{"d_model": 384, "activation": "swiglu", "balance_loss": 0.00219, "router_z_loss": 0.001, "init_std_router": 0.0106, "norm": "rmsnorm", "tie_embeddings": false, "optimizer": "soap_variant", "beta2": 0.95}
Below are experts of layer 5 (counted from 0) of a mixture-of-experts language model. Rows are named router (the router's row for the expert), gate (a neuron's input weights, with its number), up (a neuron's input weights, with its number) and show model dimensions 320-351. Each number is 128 + 24 x the weight over its row's rms, rounded and kept within 0 to 255. Numbers have three digits each.
After each expert's rows: a language model's description of what the expert responds to. This comes from a sample of Wikipedia text that the model never trained on.

# expert 24
router:152160114130101127090146101096143093128152131114146181106184141155127122128075171126111154154183
gate0:126117126106096133166118163074104155140166107118144147135090134122111144118141117119167156118130
up0:116138096116168120104129132112173141153077126138159103151123116130153131173098108100140131105122
gate1:113133158122107060117121120126135063106153157153140134126160112120117121121084149103140095132114
up1:157154122152121125174093153139154088130123104100174155075158131133178091159131091115165136098120
gate2:151081116115122160116106110117112129108185123115146155131126136107126137108164122169099093152145
up2:142157141103156141111138144099128085149126115175117151134118171111087145184100152079128148113145
gate3:136130105115133165145120104090119129146114146118170138138162089146090133115109133101146115152134
up3:114138095148109108115146166090123157141129092143110105115073151120120125128147086158125099176142
gate4:120152081126128097136125100078100131106125143145128120105148134158152134144121146140149102099126
up4:132139105129162128130141126124153112156146146132162108114160120146113110090136071130103121113129
gate5:151137139101100122129138135093099162123100156123148143188138135118117131161112139113115159127074
up5:119072153097143128113118141112095124128102123091125132114093145117145070118106097144165076145136
gate6:184150109143125110113098158147114162131157111174101109137097124107152089150147116142156075124113
up6:156128075118142124135138174046109120119146111177123162123110129142153117124163087118122095177118
gate7:137083152152144163147097130167126133133160127116140131102096134105142082128107196144114139126145
up7:167127154138104153107135137116061141092165141126126108130153114126117127141125119124123122122097
gate8:110142123138097090121113114142140162129140161114133083124106113149150133118118117105111089100195
up8:120121123133133140155138134115143146082114096126115146138108110131119126103122137130111134146101
gate9:108130125176122115138117127104156139108140166122139106105124130132150127136120160138166114116140
up9:147111132143151115134164098134090144102143160121173085137154133137096141146125136132129164126181
gate10:150152089074148158108094130136113127123095135138125087094109142158124136146143126126117151088096
up10:112109110123081130124115118153102111129132113087125154165104117155132139176095111142089123128163
gate11:141130166111151100116138109078085072150148124143130142171102215125132155105124106140121110126140
up11:132123134134144103113111109108144110147151122139133102105139124123168148111100112112119177117151
gate12:145151084125128116134111115115096169153140102151115125103121145133107106110120177124100061087127
up12:148103136114109117178132138179119150117129114149121111156085063161138155108105166151097128156166
gate13:101130114152109108114176120113098124096110140145141172101077168141148115112155135128134078140128
up13:116115123168151139146107104110142144099099164153116147128124149129104113150134124102130112085118
Single capital letters inside abbreviations, country codes and catalog designations, such as SYR, KGZ, LMRS, 1998 RJ.

# expert 15
router:148147132119171127118138115111143146127160114109139142104166129144133103143113151095153141143109
gate0:150116097145177136132095200093117107088153138127150133155140128138166123127124091130091163103078
up0:116093094133087145115111107108093145137103134160090112155141135107151137130151150183109117149147
gate1:098142108133182125114122144108127160128097080148135124124122100141128088124123132139136130108080
up1:111124148130141124114125091104134181131154126106136161183109150127139126143093136185131134094146
gate2:107155123102141125101117105126153131093110129150148153112115127147129138088125137134147109157109
up2:108123137148140134127117136117104093157112141131133174141155119099068108099141127125120121143163
gate3:118180101125129131129103135119118123160119128129132174170117160138128091155099126141138154161115
up3:131077084148143135103088106136110109155093141133129120132143093140137115106096147116125127127113
gate4:155141104114190137142138116147106131136114150146116104113111144168121130115147126138110109149138
up4:127116128139154147129158169076117118122108111112115115151128151127167138137149148104190106153137
gate5:140130124085136089107149113050143152133182149156111138102171179119141109126088131116130148158114
up5:162142121126107104162143098167122103110128135134132087131110110151106175141151130165121132134147
gate6:138106135095192135121139095109113080064151100111119099151151173095138089137115108114166145165124
up6:112169137134133130117136121109120094130123116149104117122121161066147148138132151162172164197137
gate7:118143154088122096078130121112129143115111136087123144141091143084078136149152134133158097173122
up7:157119160117085144138104107041096140109124120151112118119134122126124126132135104139160137092084
gate8:116097132140125160154097148140193142113138136147113142149123048085118111118102106127119131139138
up8:099109122109123138125086187104159118112128121133084107142164104094116097162106144144134106135087
gate9:155181087129152169118137135110127146096096112124120169108106133123112114153161160144156115111096
up9:153142166101145082179141135154081111186136145107080125108156119120132099140156104192106112122108
gate10:118135101073114124128161082156113100130093135149137107139141112110067152146107181106107136156132
up10:116109157055140167143138150140128181140126111121159128145128153109130120113127102126117080152129
gate11:158154103104122107149115134140140157159163160124087126113158124098140138145136098141185141112103
up11:142117108136109155140139120139133135115152077102121126125148120108124129083117127055178072140124
gate12:099144168103087114139088106122127150175127141097115138109120140127146153168125101123152127143112
up12:125152115102166103129103125184111109154092139096111097120183139133127104122106164107186131155165
gate13:157139112138121109132121132102123118153135112121136143166117133163115158190120100112130093137116
up13:113106165123159155174152112116154096139101164150152154135154149136157122123136133138142152124117
Media and entertainment words in film, TV, album and award contexts, such as film, Picture, television, album, Nintendo.

# expert 0
router:104131124111141124089116133116156139140159120111128156091166114128121110132106179103100138096133
gate0:145171133087095177132100128091111134102109117106131081135094136129160139116087184148128128081095
up0:153133138102136136148149153110178138192108106137167116122122098098147146159146111094125140141114
gate1:136095125145115118126074150149195126171163122121096157097114128140152085139112103134142146157127
up1:109121127113093113165093106128111146143153132129110136116201121147115126127110089158139135110118
gate2:133143071132129145123128159159145143114174106151169126141116078099162083187112148147094120150096
up2:117134132127134130121114097140113137100103143139169119124124138145101159149153097173142127103111
gate3:152138099153106136089113117099109172141120104144143115158061161143100123133144088125127136126142
up3:116153154136143115122135146104115148166194126134093080145159138165128117137143121116136103152150
gate4:099130137108122160120145121105101126150107097178143140103153111098124139151138135094122131171086
up4:118132137138066122165102120113117106167128124091125140131128084137127136087139123159124150118131
gate5:152113095090152090121165123104081110132120109116124135091101133134085126150105119140143122114131
up5:137161128135094147128155133128129111120133107117128127135079169151122117127131135134117119143157
gate6:132099140151166101170093162117109134145115093117125175110115123134096153119105104113141153152098
up6:125114113139113132133088178130171132084142156086145190136127136125169124180138136139161117081115
gate7:115112120163114130121164095128141174115136137142152145127160109106127100092109121139139105137147
up7:086111083157106117175144134074070139123122118151070157121150142142111099116113067133173144109199
gate8:137113118115179146164152153137099131122108108158129102136093125154101123137126135111143086120133
up8:061130118122136109139100098112142094136169149152124135129116170155112122132093112169152118128114
gate9:144140146090151173134116167148118122130194121107113106163141167124128091097095105080093121163184
up9:101140139123133115150104136124137150112137125122096135123108093159145139138139111120151105092095
gate10:127186137124154115110137122119111116105146093121098114089111100177148175129126126106123122111115
up10:125116146142148091192109098111097074149142127122124104104114097093123112163145134154127166124144
gate11:144138147118102144148123073099089098129141138121091150134100119133089108129169134148108109148106
up11:122091147121124075141156158141160152142087143144139141161084140123131112123089157127122119158139
gate12:161085139126146129118106154167137122147119096105124111153130127108137092120118113114117148099125
up12:146134177125164110166090124112138164105126115153116123158143105119135121130146153150131109169123
gate13:146090142154103151111138124123174117128134119131133078129105142140122132114152144139099149133097
up13:052155102126140123126092142133106106220117153054105104073116110096129136156173133140092113166113
Final or inner pieces of foreign surnames and place names, often in tables, such as -berg, -ić, -ova, -ville, -ford.

# expert 14
router:158122137136135098134192119100128121108132137142161135094134092101100102153103145154116174094161
gate6:099141128142103152100103118156124121171142132131153112138159088085096122125141136109150175119109
up6:192101125143105117103167107150081127130166152124107125159132174142133145105115128117118117169093
gate7:186087146095138147114144077112139099091107107161124067107095138118151113113108119149152138154111
up7:123146126123087134144179202163122152120096122125135150147151089122088126145086138123151130126104
gate8:126147122129116136140152115110119130134139101112143156128138124117121125164130155139162111118153
up8:135142118094104118118159122135099154111071138138119133109132109110094135153117120126105116135134
gate9:126158154152114104138201120131120165082103138151151144076117099073142162121137123122149073153134
up9:138126124124135143105138125170111122078100091138128130088163110137163137174173131139085094127134
gate10:128136087131156119156141124117152093156110144109110089122152106075139153156110139130129121134152
up10:126125120104124141169130129132120082103125138156057135101134114150101152125175121097114118171127
gate11:140129149137157138125144103139109178146101099112128139137127144121126143108179124127086158144127
up11:111172133130103154103143096147130150196120136123140103120090123105131151146134171148170125111148
gate12:173136129133136134077136107147113152137156137122121112128197150144129176162164133129130109137154
up12:140112107142086102162119144108181173119104118137142112128138168129140110150124165131064117144149
gate13:141099128140130156125164076147143135132151132110093117108135142101114149110123137159124151122102
up13:151127127166101163147112158090125133157152138128097142148101138160153118175110122109153116125143
gate14:101165119112113141116092141118143149129118158097117139089106101125125123156128114121110099134124
up14:127120172143074131121124138104115087133088081128127118169137097104100102116134157127140137130151
gate15:112155115075087071086145118144131152165141137129097081100124104161130116111147195129143137137138
up15:123175135152122134070148177109131121103140100107141110131140117140113116182081138131105132140123
gate16:106072119113134166120139080168157148106154151153120137089085153106077134139141147129155093124129
up16:103097152147161122140119104138136120136146156115132079120112109063126190129125112120177105113136
gate17:121121113099136172153158117123144150148179111096098119155086108111144136133106123113120087142130
up17:129093160158097164137094157124139133144118125143139126160116116133113129100128114152152140140125
gate18:103154104126112135138124145135145162110160155135138130153136118119085101144120138138115129105085
up18:183106093118171154145111127093144162122131104080139124099165152160106126132169139135160124138127
gate19:143121164167106147137141168137143166164083189121155146151120113098172146165125112132140105136160
up19:104135109117084175165171131116149124140136086122156087130125114150110142150142132107159118140129
Commas and conjunctions joining list items or clauses, such as and, or, but, while, plus the after and in census text.

# expert 18
router:133134118113139096103138108106148128163132114130139156121176112143160103120112169120139137121151
gate0:135103136138118135140137137131123137121153142149108139075131098124116133101139133080150099109129
up0:136147090172106166145127120125139173125110095190139124112149117111123136127089123147126180125138
gate1:155120123117161102129140160096143131148160128134097140135075137108116139124167103095071107122154
up1:122117121089190126156170108118151073115121118102087145102111158126141118088117124093116092115083
gate2:113173140091123123168092102081108124130130129079131141124103136109139135155133148133173119201073
up2:113155194119115069141091136163138122149091079118124146152150089141125130149149160158151082158163
gate3:123173112125145185163113127115162113132114117093136077145129107109125134153106152120094128150160
up3:138133141079165108140177125140109170144126135113123150096125132114129125099125110166120103158118
gate4:146128145114122095127125111156109080138132098127106139137108152093100119129144092140170109136130
up4:145143124103137100121124096156090142091125127122150136099134097093094132166095117118143168139113
gate5:079148151166094098106154129126156167090123182148115126109140147146151125164161160077135095109135
up5:160131159121155164079160123133135134080143100117137149130153133086178147090104138156134124131149
gate6:158141142139130088130123159138130125122145109154124137134141141103139086109154146108180111150149
up6:120155122139108104105129164201171171157118105154119058146139098108146132123141126166122153135158
gate7:145109137106192120124065138135144117090115129177076148093168141117160121089123123151149080137099
up7:096138129153064108205140100127110160159127125112141147141126147100148101142140147177114168115123
gate8:071153116165124111178119118079093173093113125161144148141139117127157121173137113168150191156113
up8:061112090130111130123137132113136137099159160110134103152131089146162112094138136148163156102101
gate9:186135101148159103110081121117112139172143121121150112150097135112143196101114147150138126143138
up9:150150124110152130128127158145166145122118098105132092124120140139179167142138132149134072097099
gate10:085135113106077118081162139147150125184106076112137093131141104150124148135154129116122101148137
up10:116100110094119113133124126094110171120139109126128134114095114111128146037135145150111128125149
gate11:111160135176145132168178098119173131106110144156136149098091129089103146130119115149150118119129
up11:120147114114135133116107125123119134152123119119158081093119090108116122112136121150121114130149
gate12:153166155092119107131123141131103121126154157116150123093145185093124133134120169078141159118091
up12:115093117144140123080183168119137147136113075101154170118133118121142172104143132120123181150126
gate13:081119144073127130070158145117128108112149127111133202073147101130113163155159126146069146143134
up13:112124153134141128146127142123087100101140148120145135099132129110188142128120152125120146096131
Commas, opening parentheses and pipes, especially after species author names in taxonomic lists, as in "Germar, 1839" or "Karnataka, India".

# expert 13
router:138143139089131115134157064093185135124150136131155157113150116111109139176121124099126134107171
gate6:141129083136104109103116096132133115101096128101152170142141128117144148117139093136152120136120
up6:178124119133108067148156130104107108147107152170156122056147116171148146080157149144139164145146
gate7:162178156147122167099159096136086112139130121125147159107078142172201133181104161139139143114135
up7:193115123126152171154094144151109077146133171149119122131130129150117123135134141157097073123105
gate8:174143169116137125104115031127114109155089149157114090129148113129161189108161127086127181123121
up8:140152111113143073114147141157157178133105149119150101144142156111120152125167163161140128095128
gate9:103123117106173135073110152114130102134099076141161152174131133164135126135182154109119123145105
up9:103173152110148138090124130103121121105164125117157149134129107131116176107122139102073136130114
gate10:164158131122138085113144130128081108116144153111148153128097144158134108126104119150152117123122
up10:122116122138124084164121118107122108122092115138132149168167105139135165109138126113146093100189
gate11:137140141108121095139108134153136072116113119143149142149116112122144069113148069146127134103091
up11:187125168139182109128124149138132147138121134105095135127106145125165140137152161146136153138109
gate12:120126160077118126158134135118109151118128064150159156118088149124136162129103156123152142130125
up12:131147180095095128122118105128092141116113166142089142161153136149119107135135088109107140147127
gate13:124128128111175160098090140078110127150140144122106103125134152114104122141144129134127127163147
up13:177107087087113156086113150124117138129094118106110156123136130107106183117138144154132143142118
gate14:125146156103131139126145113112111122118156082071141101125161113116125099111136131143103163114146
up14:111147143140143078103111115126173142136166164091128142140123118091119144142117150170115130129065
gate15:152170099106156142147106134135125146115119130130150169121121094134170154130151130122106109104101
up15:102134135132099084118177172161125104100134136139156116163142116143079147100139144170127120166092
gate16:130084139132130125126127118141105162159101172120182119110105154159109149140145113117130172139133
up16:127127127100124121088169125131142151122116149173051086150188113111157117145098157132161106107111
gate17:152135101122164128131151148104141096138150101161117110102088129126134106158070087168100164124122
up17:151136093136137089146110172141120118124135135103139133138168187136139151096160102114150086101114
gate18:129146127122085145150093130105115145153105118129146189093129089134151092125099124136142168142118
up18:133121109138144124093114119182127149139113102120116169120092123102128125132152105126120125173119
gate19:101160148121157128120124140133101137070102157093141139121119168119092134161144147131042145140129
up19:132118097153165157110130164099142138134120128139111192114127128126118102128094096106155139092189
Dashes, colons and line breaks that start or separate infobox fields and taxonomy lists, like "- Infraorder:", Born, Coordinates, Website.

# expert 4
router:138179112130139120106168100143108104139149113114149144101156090104135086091085181103116122098181
gate0:097148120149128113140120121106115140114134117127097173146159152100144162135097123141126083164125
up0:135079147163112133101138106148116128114114126102135163095115174122134065148101135141143120137127
gate1:114148139110147116154156088160119085172162112122123158104174133135096133101134169114092131098129
up1:142121108150151157133076155167121099134113147171167133147117130109132121090134126146108100128129
gate2:129158150131114110126149139140134131095131117115117195135111105135130156132087078108099078131101
up2:137152160130092113091143114120116122151087089127142138079084096117157094099121120121131133182131
gate3:133082113134108111094137083117099089153135091127095157137157097093141140092153156128107148150196
up3:158153148168098101140137133122107168159122103161075094084109157151110107135134142145193130115085
gate4:153166156120141132119130121087126109103110093157137115097150171081121120134120107178123112128129
up4:146138111101118135158125138159151122131158093120151128148087113137171095120158125172136084120169
gate5:116147159127118119149096123132145143104141094132117153199157107078159115100129129174167100110128
up5:133115115173113118174137135143152168087131151115141124108154155122115125173104113118098115124136
gate6:113168115130108133099203132144104163118147091119137169113144139089124105103116165113122126096172
up6:162143172139130117180125142111159116143149137146150175136120123117119093111076135118151128152106
gate7:119155128096100160077077136172096156159151098114100143120107135134118097128106096125115115137134
up7:114130126160098119141151131129148136131138086137111129126094116111106131114088138150138126082114
gate8:099135099142123134118123124164124113144150152112131087148108109121135073110149100135143138113132
up8:101116064106137165149082112129116130161118122125101118130162101130137114143100114192134167179108
gate9:103123099126216181128114179095166143115115085146116124112137138122136131143105199146119126128160
up9:095149100100103141145153116146113119125116093129155118127138140123105186121151151131139137155086
gate10:160164105109110140150173155138126162154135147143093121136132123114135143063083139187175127184118
up10:108127157108147171122099154150127149162147131195125088151146116075085129139092114092115131139096
gate11:136137143114136125143123113115137117127136152088122196162106154114162098119064105126095079171126
up11:144149135138137154123109150210126120145127116116147122140151147172152147103158134149097154165100
gate12:135137109108087139101099135110172140148120126146142117081116152109124116084190151106099119124136
up12:167095113138146115160096154093131144154135158120129123082115109135095117122091101107141125110156
gate13:162127157117149137146134129154089124127161142148152180095082116134089162085179174157146129089105
up13:133173081152108146116117141094104152111103136153122151133133125131122158152143112110120116131141
Single capital letters and odd word pieces starting or inside foreign surnames and names in tables, like K-v-apil, H-r-batý, Skars-f-jord.

# expert 25
router:151156115092086118098115093109117117078158077113152145155169099155112112106125119139128124153176
gate6:144130125126116160136111190124137133116122146118103118125116157107116092139123104116140126121152
up6:157104073118142087100115140144130111117125140146128169111071114152096133141138143088118115134125
gate7:144142141157115152135142139107114147128119168110154139125140150112143100102149161116140110149163
up7:137119131168122105123141190150170126130144101157153126121127077132094173156098070126101176183128
gate8:162143141122164137121133117184087120125126126146166148144100139126114128145112132131082121147151
up8:116152139144126108132138125104110095130135135126140152096110112124112145129166128076115121108133
gate9:124171152155092133125117097149094161110124109119107177103082088139109176098119147123092125128127
up9:145154127102147142130100149123142155130112121115090131139112139123146128150149111160188100177115
gate10:120097120138133156134129125167172143185108144115093161095102119102150132110176092179112125157175
up10:138144139103128079140120168091161113122091092139169099147133144126178113068153113095139116100156
gate11:122084079144103093137115124142123132112165121121090121150132124117150135106119103155186126108147
up11:125142122116135163149142102119115149150165209168116113161098154136092100137164127133136145105158
gate12:134106149105164142118153165191083120135141150123103137186140107099126129115115126156150120166127
up12:140184145136185119158117142148126117092104100122134119167115134129129106147122107146157090092121
gate13:169087124109098116120129132107150122110141141117128140138135143163104118118134145095154096175130
up13:086150169145127133121114158109142145121116143149150107142122131138131139094147091154192096103131
gate14:161113158148154170125196099101109148160121137109099159149136136106122145104159164108119102137139
up14:119119105107093120144148110160140139173087119129092141149127134106117153159132162169128113122137
gate15:129166104142154112108157137151092156097133140126100156155143153136105156137125124122122157147137
up15:090113117119118086135116141126157105177140082091158119109137145118117096095143175160105137164160
gate16:153157151145094106134120097143105105052099120139087098129115124159126153135184155132159125118128
up16:138114158098103095139097166101060140134152111174126105130122123137111127146104127155061130141120
gate17:137147097155158128088120130163089129110087109094136134132100135152150079111144120128093106105145
up17:107153086144112148158134126118153147152104120094111151107119140127101150099187137153117121112137
gate18:155123145114149126122107212145089151152148083119118136122117126115165161134099105121072121146111
up18:110148151105142132124106116133132146154101140148164167112138133100116137150134150117103141113126
gate19:128129130129096086151133108113116075117196179153126161095102171142135163151135132109141150136090
up19:123116106139137176131184105119142072110108098146108134147103113121092135117203139122162159137133
Wiki heading marks ==, ===, and line breaks or first word pieces at section headings and table starts, like ==Marketing==, "v; t; e".

# expert 11
router:137145134112156112095148123148126145147156103126144163135121123115125127104138150139141139134154
gate0:154130111152174104119130078114139097104124109096153156131102160129133111135154192093148112095129
up0:129153089152141127131156114114161104129119132129108087107164133124154131127150127160145131136111
gate1:142158108132168099118146109120103131136123141113097103127118127129209141114114118168120137111143
up1:125152155124128118124073116081110136118124132089122158106102187128146137138133125173131118112153
gate2:174169134110144120093139145148097115126075140122160079116106134124139143094157143147105105097129
up2:119086115160143163156075124137186153120162121132154089145118135133121137108160141156095148139114
gate3:128098141085160132173113151147133144135143139164109159131136169124142106125137126119091083077172
up3:119134124092125152097111124129145147156139117124106151139132104136093157153142168139123113127105
gate4:113117111122116106104106129100125124155151115147132119169124159133145086159202110145110110128156
up4:142142108100125080141136131095090127108098152133128118104110133146124126194148133158124153149129
gate5:132102128130138168126115098191080108134126138139167114140129166122142151114090109131157103179110
up5:123144120108135155122155094074150128117144165123080145193141138135138132117192152154140140170059
gate6:110155134153139071129114086156127110135144111076120155136138124128162138039175117097110157106106
up6:112108117114123169125135097139159139135133100131136179124114142122118116109129118185125117135109
gate7:128097124133154151141153125135145102098112178089130101114119144136114185095135121123075103112133
up7:144134072141097141151118159115118153102116128152118162140141108118161095126120111129097088117147
gate8:107105126095211160151182138076127148132111127125146160142129167124150141088137111156112143119162
up8:090134112144180114109126121088141127099118125130150147148113163113121160143128099149115159114118
gate9:135088140136128111134129115136112085156154120135153125139127173118121155166110108182050170134126
up9:140139125123129086109116152154149158117137113118122166108156093127131124123119140177176119128101
gate10:105149117081093150104107077125122075127114086117089158146095163134165117123129120096123182163155
up10:148150172149182103112151112076154124082143152099112120148169172095137151149126092121114093200147
gate11:127127136123125160126163112120106148097169106087150141088127147117138106088134123105127128133139
up11:094165123128114151124120089128136131143171131121125098166171121133140132131086141111155102112154
gate12:142142121172152174146093160120143156112090148130097169152125158155122158103122143151151124132122
up12:129104121095116102133147132144133124129141069186144147102102126130144144111131100161184130111107
gate13:133170149138094142116186144151107093140159117129118149125135117125116131125103119149124163125152
up13:115134166118131127119107092156076177151124127146157118159089133101095126137160117122106123147099
Short syllable pieces inside transliterated Japanese, Indian, Arabic and African names and titles, such as ō, ah, ik, ey in Ieyasu.

# expert 26
router:126124137134113160111130113109115146126149080103142151117152063129094112169136155133102138106143
gate0:122147109135122132136163145132120140118134134120106152127134132125104094104111070134113122120123
up0:125124128134132137155147104122159132116129141142133118105108099148121156146084112144136095134086
gate1:159119143113144132149139140137127061138141138144144126158115156130143152121148114106177138145095
up1:148116130171127163136156108129168113129105162133184096141138122143113116143123117195140193145077
gate2:111159098159141153118148156101104105133125108199116103105137122119109127185118130155164093142152
up2:116138125141162122145086157096143135173110073147156168130141111159107130137126101164192079161134
gate3:129123144132119131171150111147109167103136153152160095123123106117121150104135137140093120167139
up3:122101155099134136180150119121121134148125194152158096120119096151155174071144137139143099112085
gate4:154123155128130167099103126170152114091143157103138164101149110115120107143106133095138159134115
up4:138108115131155100157153117096049121110120131098132144097144165145131131110151123097130127088130
gate5:126142123109116132119111137127148121123129118079149121104125146079116067129106098135120144139126
up5:117146120155117110119176171074152142137124134134107145139110077125125162099133105140146119170146
gate6:091167144138089117167080117104153119092122117061083119111103084110121134128127160170161138144109
up6:123151124139137112074157117138127136089099140112086110150135099166104140153134144109135103134091
gate7:134101141105102122137154147120126204132067084121162101098109084109149086140141086099061123096114
up7:182150112103100174147137085101134106121095139142125135115155124120141116175112137133129145111165
gate8:186111100143146147121127132118141139126128148139145096137108139140129174135115165127117136166120
up8:130149155139084130132154078124130138111130191176139152108161112139081125133116152120170104123161
gate9:131082107149123168147134149098135145089104117065134106194149110119109119113058110145124160143134
up9:071160127129108168119085103101141143137152111076096100121171119110144121103165144110136113107114
gate10:111123092152112142067109171062124129094125152133145111134134164131069172174120132160128156105150
up10:134134159167108120158151144140145107119148143063104113139134121129109105128117164094116123153116
gate11:107192112118091149145129136110148155119115110162142096148152114166107118153170145131091110123173
up11:114107131142132111133137116122074138088137140097138111128121156133118071128107126140148161127155
gate12:146151101102149176152078125085133118091113150127150163124155144150154100163127156109143150112121
up12:111107139157166140147157119067119099139136161144126174096102132160092141152090143119103131154156
gate13:106132192106114124123103118115148164122120141096155140119104120118130151098121121130183071160132
up13:128124116104125169057125147104128108111115133119195119140172132131117157188104136163158116126133
Middle pieces of long Latinate or Greek-derived words before suffixes, such as end in perpendicular, ition in audition, and op, olog, ograph.

# expert 1
router:139133122089129090088112119118121168135144096142152142089139096123111109156144146120120154103145
gate0:101135151127141113092128129155082128110123087131142105105101128135124101128156132123083138110152
up0:142184157108112118155136106126121121133121094109147122132104141161149115119119084130117120137135
gate1:120174109120094103144111132132095152128122113119131113095116122099120161146137098160140117148081
up1:151117166085092129169116120101133125141138078118103131149138129094153110068082134126108103077108
gate2:155143123165107142097107129137102126101114122154169177138152135152155137126093130138122146164163
up2:127114112134092150092143168145167107104148145149123101136118123136163110107105155129106107126149
gate3:128105129140105125132135135111114126127124120135149164131113131112151139181123080107113097129149
up3:123116151099114139122100116155143129143131153118124140153137102138125139114139135127120091070130
gate4:125140153131110094100113114138114128145126130064123151128107160148121167147112121111172155173110
up4:138161156087108134090160178156128119131160173126093135129121105155154173095100151162143153078147
gate5:116122112174072148153156144151137115154129106144080157136149101119138136126112127140105147115121
up5:108141146141098096089164132144135148143086114121128131158146116140078066112157110126129135098159
gate6:182131097103140173142112115132156087126146169149095114156098151145138154129127108113132113149132
up6:144149108156111117111123146154142101092114151140093150111122130127140123116102145114151167138126
gate7:110117143143113112098138119097136133113113084162111113121094133125122157155139146164093128106117
up7:128078121093128155106122152149101094120148114152156149109111103163157158113144106107140100109127
gate8:121113144137074160113112135141118135136086145139115141109150097117087112152114110124104064139103
up8:118138142104117132099124130166138107120157107136130151158115126126156151120093110117133164123201
gate9:116151084126109145132116154177116160139110181140116123123121140122156144086138137142116108083151
up9:127067137134099111171203105145111083149108144091139114151137136115114116155149113114136130121122
gate10:118116117118107117140144101062124155155148164107143122085114168152146148139126105140105126130125
up10:127103147098137127117139112114113131141156114155099115124142146149118116114103089160144156132163
gate11:148094101139212147102110159160125108108149123120152157135153138135126177110126141173118153114166
up11:103178119109169173118081165102142107103140134143092129121098180145129156123121123107121134167110
gate12:114098122108153114100115161112128144140130128137144107133192141121130116120137171115170102134126
up12:087189125132091121102117115121126146121113126163124147157143144120146097140098136146067108145150
gate13:140137176126131099124145157113174118134113123132143135141144143115151125154128115167167113098164
up13:091143147112153152136147154108133088132132131125131132128127110114131136140132137111122098075155
Prepositions and articles in narrative prose, usually right before a possessive or article: of, with, into, for, his.

# expert 30
router:155133089080132134141140105132145138119130119104153188116128100100088110160105121095098144117136
gate6:145170132094093138167162161137098136121120110091141141124098106121151182138105097157132120147138
up6:146116172161156151093083135141144128135121139173132094050120163144119114149138140128129117100107
gate7:120155043100097115133127162126128163116125126133108105145131102130071148108128143106113095127143
up7:138161117084171132126154108109140156131177132112160124099103141149125139125089125165140169154112
gate8:141125134110117124146130095144052150117101127124088134127120141115110110153182165092176101133142
up8:155105146107131105132152104184126127106140093125155154098111140146137145121110131115136145106134
gate9:152131159101118077125185164124097156120076126107124120150111134157126149118098130116146158146158
up9:133153101138137120124145171129103137110129166144138136125144140143132146128154141160179123186095
gate10:157124127109123119145124124139096141147120088143167100109102124102127111146106094116109156136109
up10:134133147103125083129095192168113126118081110145168141116163149178139095116148116120147107139144
gate11:151114111138070093160096092127144120105145126149084129106108144117129163144123102142119081156131
up11:106145136099125120108101177129087129128096138132137113192117156153171110127104126110132122109164
gate12:138124109147111130160152142082107115106156139114148133098124092112142096123131083122119107068097
up12:095165116113139159113124110170164125136138146174083137155142173130108136111117145124136185151105
gate13:169150107161150139105122146098161155130179146156159082137125168107181120131142148161107127161120
up13:085092156098147128123118135129065094126157142139145106098114160114145100171150090143136132113117
gate14:070123103115099119112119126116171154106111115130095101154157150095140117137138154104150126122161
up14:158123081152116132134124160123144130128126133145110147096110133147108101127127133146118149119127
gate15:083147106085136102132142148104127135130132097126109167116116121114149125109119128172144161135151
up15:121136157122139107123122152114186135118153134129148133128123082140088165127110125161116102128157
gate16:135133154122116097139173144138116182127131146117107150146151108147127159090179104108107165141090
up16:115142117100176158106112103132096182101139116149110156117129126172129136106131123167124121123114
gate17:123125132122160096110139100135139110111143159132153134096127115155081133100137145189134111165132
up17:149125111128103145127152150105170121158150115146109091119130152133109134127185113164135123125147
gate18:140110128151108114138102127150152118133155176121138147147075107116143100124168089095082100116137
up18:149180153170109117127136114176150097144154095126146142149122101131120134127104178113120163169107
gate19:151144143153123116119132144177132144126125116115140108117097132144107140111108168165133114146095
up19:109142140139097112069091060121118174169126107176131146168094149109136139123055152120121143119100
Line-initial dash or pipe right after a line break, opening infobox items like "- Location:" and table rows like "| 12".